Weights of a small mixture-of-experts language model, trained from scratch on English Wikipedia: 180M parameters, 1116M tokens.
Below are experts of layer 7 (counted from 0) of a mixture-of-experts language model. Rows are named router (the router's row for the expert), up (a neuron's input weights, with its number), down (a neuron's output weights, with its number) and show model dimensions 256-511. Each number is 200 + 30 x the weight over its row's rms, rounded and kept within 0 to 999.
Before each expert's rows: a language model's description of what the expert responds to; "mostly gets" lists some tokens that are sent to it at least half of the time. This comes from a sample of Wikipedia text that the model never trained on.

# expert 7
Description: Hyphens and list dashes
mostly gets: "-", "/", " sub", " Av", " broad", "−"
router,191,169,148,176,190,186,231,178,159,179,187,244,160,195,194,213,185,183,179,169,224,123,194,260,147,177,230,194,213,254,228,186,208,145,152,182,203,201,171,193,263,204,165,210,168,198,168,199,228,185,222,198,211,191,204,196,214,213,186,175,194,195,196,206,225,203,212,208,168,224,160,213,195,196,211,158,170,180,185,158,245,195,208,256,178,189,246,168,186,204,201,182,237,213,216,236,219,182,176,243,137,197,209,173,191,215,252,175,204,231,210,201,243,168,226,178,241,189,167,155,176,190,194,153,203,269,159,169,222,185,217,207,224,217,181,239,198,168,252,193,166,198,184,226,200,222,175,202,182,225,207,221,189,135,220,210,177,238,222,240,254,180,220,144,188,200,160,227,230,191,216,142,183,163,154,217,223,190,294,198,221,233,189,223,214,170,212,238,209,221,171,213,199,195,178,203,207,181,169,221,229,176,230,196,191,170,204,231,238,188,196,218,211,158,207,227,162,215,224,146,155,177,187,193,160,227,199,246,274,139,208,182,219,225,253,159,218,101,205,185,151,262,209,237,196,239,227,200,149,190,203,169,214,211,224,236
up0,219,164,157,214,211,222,162,188,129,172,167,175,226,232,223,179,188,225,173,205,199,173,217,156,197,184,216,213,219,183,189,272,206,220,217,167,212,207,175,173,235,212,188,241,196,214,150,138,220,223,198,201,239,179,198,181,202,181,213,248,193,218,225,183,246,194,230,222,245,238,127,210,199,171,215,216,198,255,273,168,176,182,199,191,192,222,186,186,196,246,165,205,215,182,163,194,249,193,218,163,212,195,222,191,127,205,286,188,217,218,222,258,229,193,275,185,222,173,179,187,155,248,185,201,250,201,130,216,230,202,215,229,263,203,121,209,167,241,181,200,253,194,211,163,175,225,172,178,155,200,190,220,217,176,206,179,219,120,163,236,227,227,228,203,212,180,193,233,193,158,192,211,185,211,167,177,205,240,183,186,203,209,181,203,178,276,208,206,249,213,152,263,239,142,193,224,216,221,234,230,157,187,204,196,186,173,234,213,191,238,167,175,189,205,212,251,217,167,206,232,228,206,136,197,185,183,192,153,175,213,188,211,195,217,178,217,175,204,224,206,179,213,213,156,169,189,147,255,175,171,197,184,228,235,169,175
down0,211,218,168,250,178,208,153,188,172,208,253,201,224,225,182,169,184,198,171,214,183,206,148,258,186,214,145,202,206,141,211,214,159,203,168,166,182,246,172,174,169,181,145,224,156,218,203,212,150,174,235,191,199,224,239,215,171,210,200,194,191,215,233,257,217,212,242,183,271,186,159,190,140,224,207,254,227,177,188,197,192,226,184,187,197,176,244,168,167,213,168,161,221,180,199,204,197,207,172,238,208,197,240,150,173,195,179,210,165,220,203,189,164,154,229,193,175,190,140,186,215,172,148,237,191,194,137,183,156,167,179,253,209,186,202,160,193,160,211,207,200,182,176,230,214,176,203,187,158,195,260,147,213,175,194,223,211,238,160,238,200,230,236,200,273,228,166,239,211,129,207,190,188,158,210,218,240,257,258,134,259,221,231,154,218,213,201,258,242,246,151,206,213,171,184,248,186,211,211,170,182,206,138,210,166,186,196,174,245,223,202,128,190,189,215,210,212,202,207,207,233,156,194,197,244,195,244,231,246,197,199,186,166,182,201,226,202,216,222,208,181,204,221,187,239,112,147,174,158,247,149,166,226,216,196,196

# expert 17
Description: Line-start table pipes
mostly gets: "|", " \"", " de", " re", " en", " ex"
router,180,191,172,285,202,199,161,205,245,197,204,152,154,258,199,156,210,177,173,182,192,224,188,230,229,173,248,233,189,190,249,195,211,185,153,216,166,196,204,228,200,201,208,203,226,232,253,190,249,206,179,210,184,164,127,134,173,204,265,240,228,227,220,175,209,218,185,224,207,182,228,204,227,213,164,162,243,222,189,226,185,228,181,216,215,188,216,180,215,164,242,223,175,228,166,208,203,227,162,165,194,229,177,207,194,141,225,222,177,172,148,210,173,225,237,240,196,192,238,172,192,223,198,197,204,168,179,175,209,188,176,205,121,124,172,178,179,209,247,171,218,220,190,186,189,193,206,225,232,239,235,185,225,236,235,171,211,142,162,123,203,223,182,231,230,155,244,201,207,186,216,207,214,201,190,214,211,182,187,189,175,221,141,172,140,195,160,209,206,208,227,210,166,221,194,235,179,207,191,216,227,201,235,223,165,190,206,226,229,171,230,197,223,166,190,180,216,177,207,182,187,177,201,95,156,230,268,217,131,258,174,231,162,169,216,187,217,241,219,182,199,174,195,208,167,204,207,278,192,175,149,185,259,209,167,188
up0,186,168,178,228,180,256,209,148,221,250,230,166,239,194,172,174,147,185,191,215,228,221,245,204,195,231,206,230,133,212,198,247,214,190,204,206,227,182,201,207,189,217,222,226,204,261,248,206,197,179,198,208,177,184,137,185,223,120,234,147,219,235,239,183,150,135,204,180,209,200,153,186,216,212,180,153,223,158,248,179,248,222,218,198,205,202,234,220,182,192,253,212,145,217,145,252,225,206,217,222,216,202,189,226,172,177,196,197,199,170,163,173,175,231,215,213,208,110,196,199,179,242,213,196,165,188,194,163,238,193,225,185,161,213,140,219,234,219,187,206,231,218,206,253,148,232,255,247,199,194,232,219,203,195,155,202,193,187,267,200,217,236,208,230,181,189,229,193,205,215,193,166,211,192,159,218,226,226,231,264,251,189,181,188,130,220,181,189,221,165,208,220,193,224,221,204,302,185,135,266,196,202,230,183,195,217,213,218,192,187,245,198,217,183,160,196,183,207,207,172,206,157,214,165,216,225,215,222,206,165,245,177,231,202,198,189,186,230,208,199,169,215,173,210,181,135,257,194,173,258,163,198,211,207,178,176
down0,215,177,166,279,232,190,176,168,227,217,194,235,170,177,248,213,154,203,209,176,159,190,188,164,243,253,238,215,202,201,252,188,149,197,205,185,223,190,214,223,212,180,211,243,217,205,211,196,216,179,215,168,184,192,236,178,209,208,194,272,198,261,168,207,205,259,225,250,197,184,187,170,199,252,212,224,211,229,210,195,180,210,199,203,243,189,155,191,162,168,196,201,224,204,167,191,221,233,169,235,172,236,252,225,172,181,193,187,163,196,213,192,192,183,214,200,191,228,165,169,153,169,219,212,250,226,182,215,178,201,211,226,234,152,221,225,173,231,154,158,162,164,214,137,204,185,248,187,153,224,203,184,193,225,202,150,185,151,196,194,245,206,162,146,161,172,152,192,237,191,230,171,174,197,156,183,244,192,175,160,177,221,227,232,217,209,195,218,216,178,180,189,212,215,198,214,172,178,236,173,209,204,184,231,196,170,224,271,151,217,195,242,215,188,195,160,197,202,175,223,151,250,138,209,240,200,199,150,200,212,175,255,232,219,136,235,218,187,208,110,202,229,226,173,185,199,165,154,188,217,210,182,206,235,204,212

# expert 63
Description: Line breaks, word endings
mostly gets: "ath", "ine", "ary", "e", "ve", " Be"
router,227,184,225,141,225,205,210,141,216,139,138,190,206,199,201,213,159,231,199,214,209,201,255,243,201,170,222,168,245,213,238,192,180,194,201,186,206,214,211,211,162,169,208,202,191,178,243,167,243,163,194,232,200,185,205,196,216,221,227,193,193,233,173,208,189,221,162,214,219,259,199,188,244,172,169,240,202,176,253,137,147,240,213,207,224,148,191,180,183,234,230,207,176,242,239,234,231,154,171,195,145,253,157,211,154,232,197,227,198,151,165,188,209,146,205,208,183,204,116,212,162,209,194,141,189,193,226,167,200,195,213,218,193,270,162,235,228,174,186,220,224,238,212,203,239,174,212,175,241,208,183,255,179,164,217,186,213,158,228,158,236,198,202,207,184,195,218,170,245,213,179,184,184,202,182,155,240,168,213,205,148,215,233,236,218,217,220,209,229,230,188,207,232,232,236,221,263,227,198,155,192,189,200,181,223,164,221,205,238,211,162,249,164,256,215,230,216,193,214,240,206,224,170,197,208,214,225,208,167,195,205,192,212,174,148,187,181,229,225,274,229,192,164,185,242,192,244,174,113,174,154,190,197,246,239,210
up0,181,218,163,182,187,237,221,178,248,269,210,203,208,234,233,176,168,239,181,210,214,208,263,205,216,193,164,219,230,168,230,226,185,246,207,169,241,225,256,184,241,187,260,202,254,212,195,168,192,266,171,210,172,181,177,202,201,165,172,177,206,204,265,194,238,220,155,209,218,239,200,249,215,221,189,226,133,169,236,126,201,262,185,184,208,195,166,201,213,202,186,212,183,177,218,240,221,216,162,184,203,221,236,215,184,138,165,199,212,136,166,222,238,211,167,182,173,206,175,159,215,211,177,195,236,199,198,224,199,184,166,159,176,219,209,224,233,193,152,238,145,179,164,241,241,211,212,168,225,187,163,214,231,167,185,200,159,167,216,203,166,198,183,232,217,265,179,251,167,189,189,207,161,212,189,178,192,115,220,171,209,191,209,212,207,217,217,143,208,179,212,229,236,196,197,234,218,176,241,216,229,152,245,173,260,201,150,218,185,206,235,181,185,209,208,205,172,211,240,249,215,263,204,165,212,179,183,203,138,216,202,224,175,178,192,159,231,162,186,199,200,231,224,123,230,247,193,225,159,176,145,227,206,182,170,217
down0,185,239,210,207,208,253,173,139,165,217,177,222,201,193,201,150,237,203,229,244,178,167,214,253,196,219,168,162,208,156,193,203,224,181,217,229,189,235,233,162,197,163,173,194,199,141,131,202,189,239,204,241,235,214,172,229,214,248,216,133,122,156,221,163,150,190,184,201,218,235,182,218,207,203,218,166,210,211,215,201,223,230,180,203,268,171,243,253,172,184,206,150,178,187,232,224,226,159,233,244,199,202,173,215,197,199,186,154,189,213,136,184,204,242,185,259,224,261,212,179,132,200,182,173,209,160,229,200,231,221,213,204,190,225,149,202,194,154,187,200,169,226,142,191,187,190,175,192,233,206,192,217,184,216,206,243,188,169,187,234,230,227,213,211,162,191,219,218,227,252,217,210,221,199,177,140,188,135,223,162,216,183,180,168,226,235,195,224,219,188,185,185,199,242,171,190,195,211,165,243,193,198,217,234,173,185,154,228,228,219,275,154,186,155,171,132,184,223,223,175,196,221,102,254,178,223,234,185,198,220,230,230,166,198,199,212,246,189,196,185,199,212,200,266,228,265,233,207,185,214,190,199,228,226,183,160

# expert 18
Description: Paragraph breaks, st pieces
mostly gets: "th", " first", "st", "ib", "ab", "est"
router,231,157,132,230,187,183,173,165,210,227,240,202,234,235,146,154,243,208,158,159,230,189,210,225,207,221,225,149,172,203,164,198,258,222,223,207,236,201,207,233,230,165,238,213,199,180,233,198,206,220,167,191,198,208,180,178,155,188,216,152,219,182,166,186,180,207,184,242,240,220,210,177,171,181,142,196,112,256,147,135,193,172,202,210,197,171,215,189,200,213,207,177,250,214,248,135,194,196,283,201,259,231,226,207,182,144,180,204,192,197,228,184,177,189,176,270,200,148,201,214,170,164,218,204,236,265,190,204,179,177,173,203,166,175,178,224,189,181,226,157,186,241,195,198,227,225,162,162,187,206,243,157,255,216,210,215,175,197,236,216,172,210,179,188,221,233,250,189,237,132,204,203,232,194,186,214,167,220,207,220,203,231,198,219,176,180,181,184,232,221,222,249,238,196,204,228,160,260,207,191,194,220,200,202,178,263,147,188,164,203,207,243,227,211,172,185,158,213,223,241,230,130,201,301,182,202,154,218,224,237,170,159,166,249,183,195,212,194,235,203,170,202,260,177,212,170,165,236,163,240,204,199,217,205,217,228
up0,234,169,189,187,161,207,133,215,200,208,241,182,196,215,198,142,163,169,145,215,241,159,218,190,203,254,181,141,195,172,164,205,222,245,182,219,205,181,209,215,177,128,188,193,196,182,191,177,182,214,191,221,205,243,154,192,210,201,168,220,116,196,200,193,208,132,259,239,168,182,200,175,213,266,165,202,167,190,197,215,205,228,194,214,180,172,178,249,187,226,237,240,167,256,167,196,245,147,183,226,214,180,243,193,182,215,229,200,204,178,219,204,215,194,213,217,195,220,215,194,184,208,196,198,202,205,243,174,206,191,142,189,210,194,159,203,213,174,210,194,198,211,151,179,257,232,209,173,165,193,202,209,171,244,235,218,175,205,188,190,182,146,246,208,199,236,199,218,261,179,261,173,202,247,204,220,176,214,137,241,128,139,159,221,176,216,188,232,205,188,201,251,216,189,205,230,217,226,204,200,230,186,269,237,229,192,212,193,236,188,197,165,282,219,200,237,178,185,202,147,231,250,178,230,276,217,234,233,212,190,178,184,170,184,173,215,232,230,214,209,171,223,226,203,170,159,220,182,149,158,164,210,248,207,220,169
down0,188,223,187,158,213,178,190,176,165,203,209,165,162,233,266,251,267,199,182,200,243,291,193,201,261,184,231,236,212,189,219,209,236,153,245,199,206,191,200,241,198,181,161,154,226,189,220,231,209,258,186,261,174,161,186,238,156,171,212,237,169,263,241,256,203,213,188,189,145,213,211,218,192,237,173,202,168,167,208,176,165,226,215,251,216,203,244,138,278,121,165,228,211,189,184,217,157,234,175,204,190,162,175,245,202,257,223,176,201,144,190,232,201,231,185,203,206,213,224,227,197,200,197,162,218,215,220,185,202,146,232,197,220,166,182,206,185,170,183,198,200,221,163,197,181,174,188,171,179,199,198,186,222,247,145,177,219,234,158,209,241,211,201,214,231,217,212,228,153,273,176,232,225,163,230,196,239,185,197,164,210,203,138,163,212,242,167,160,206,204,223,207,192,188,195,139,203,208,248,218,221,266,203,186,229,221,228,212,249,165,216,209,187,212,218,198,220,200,166,168,192,284,185,179,150,204,190,187,203,181,131,177,217,200,206,200,232,181,179,170,236,205,201,178,133,238,222,211,218,212,166,197,161,193,179,228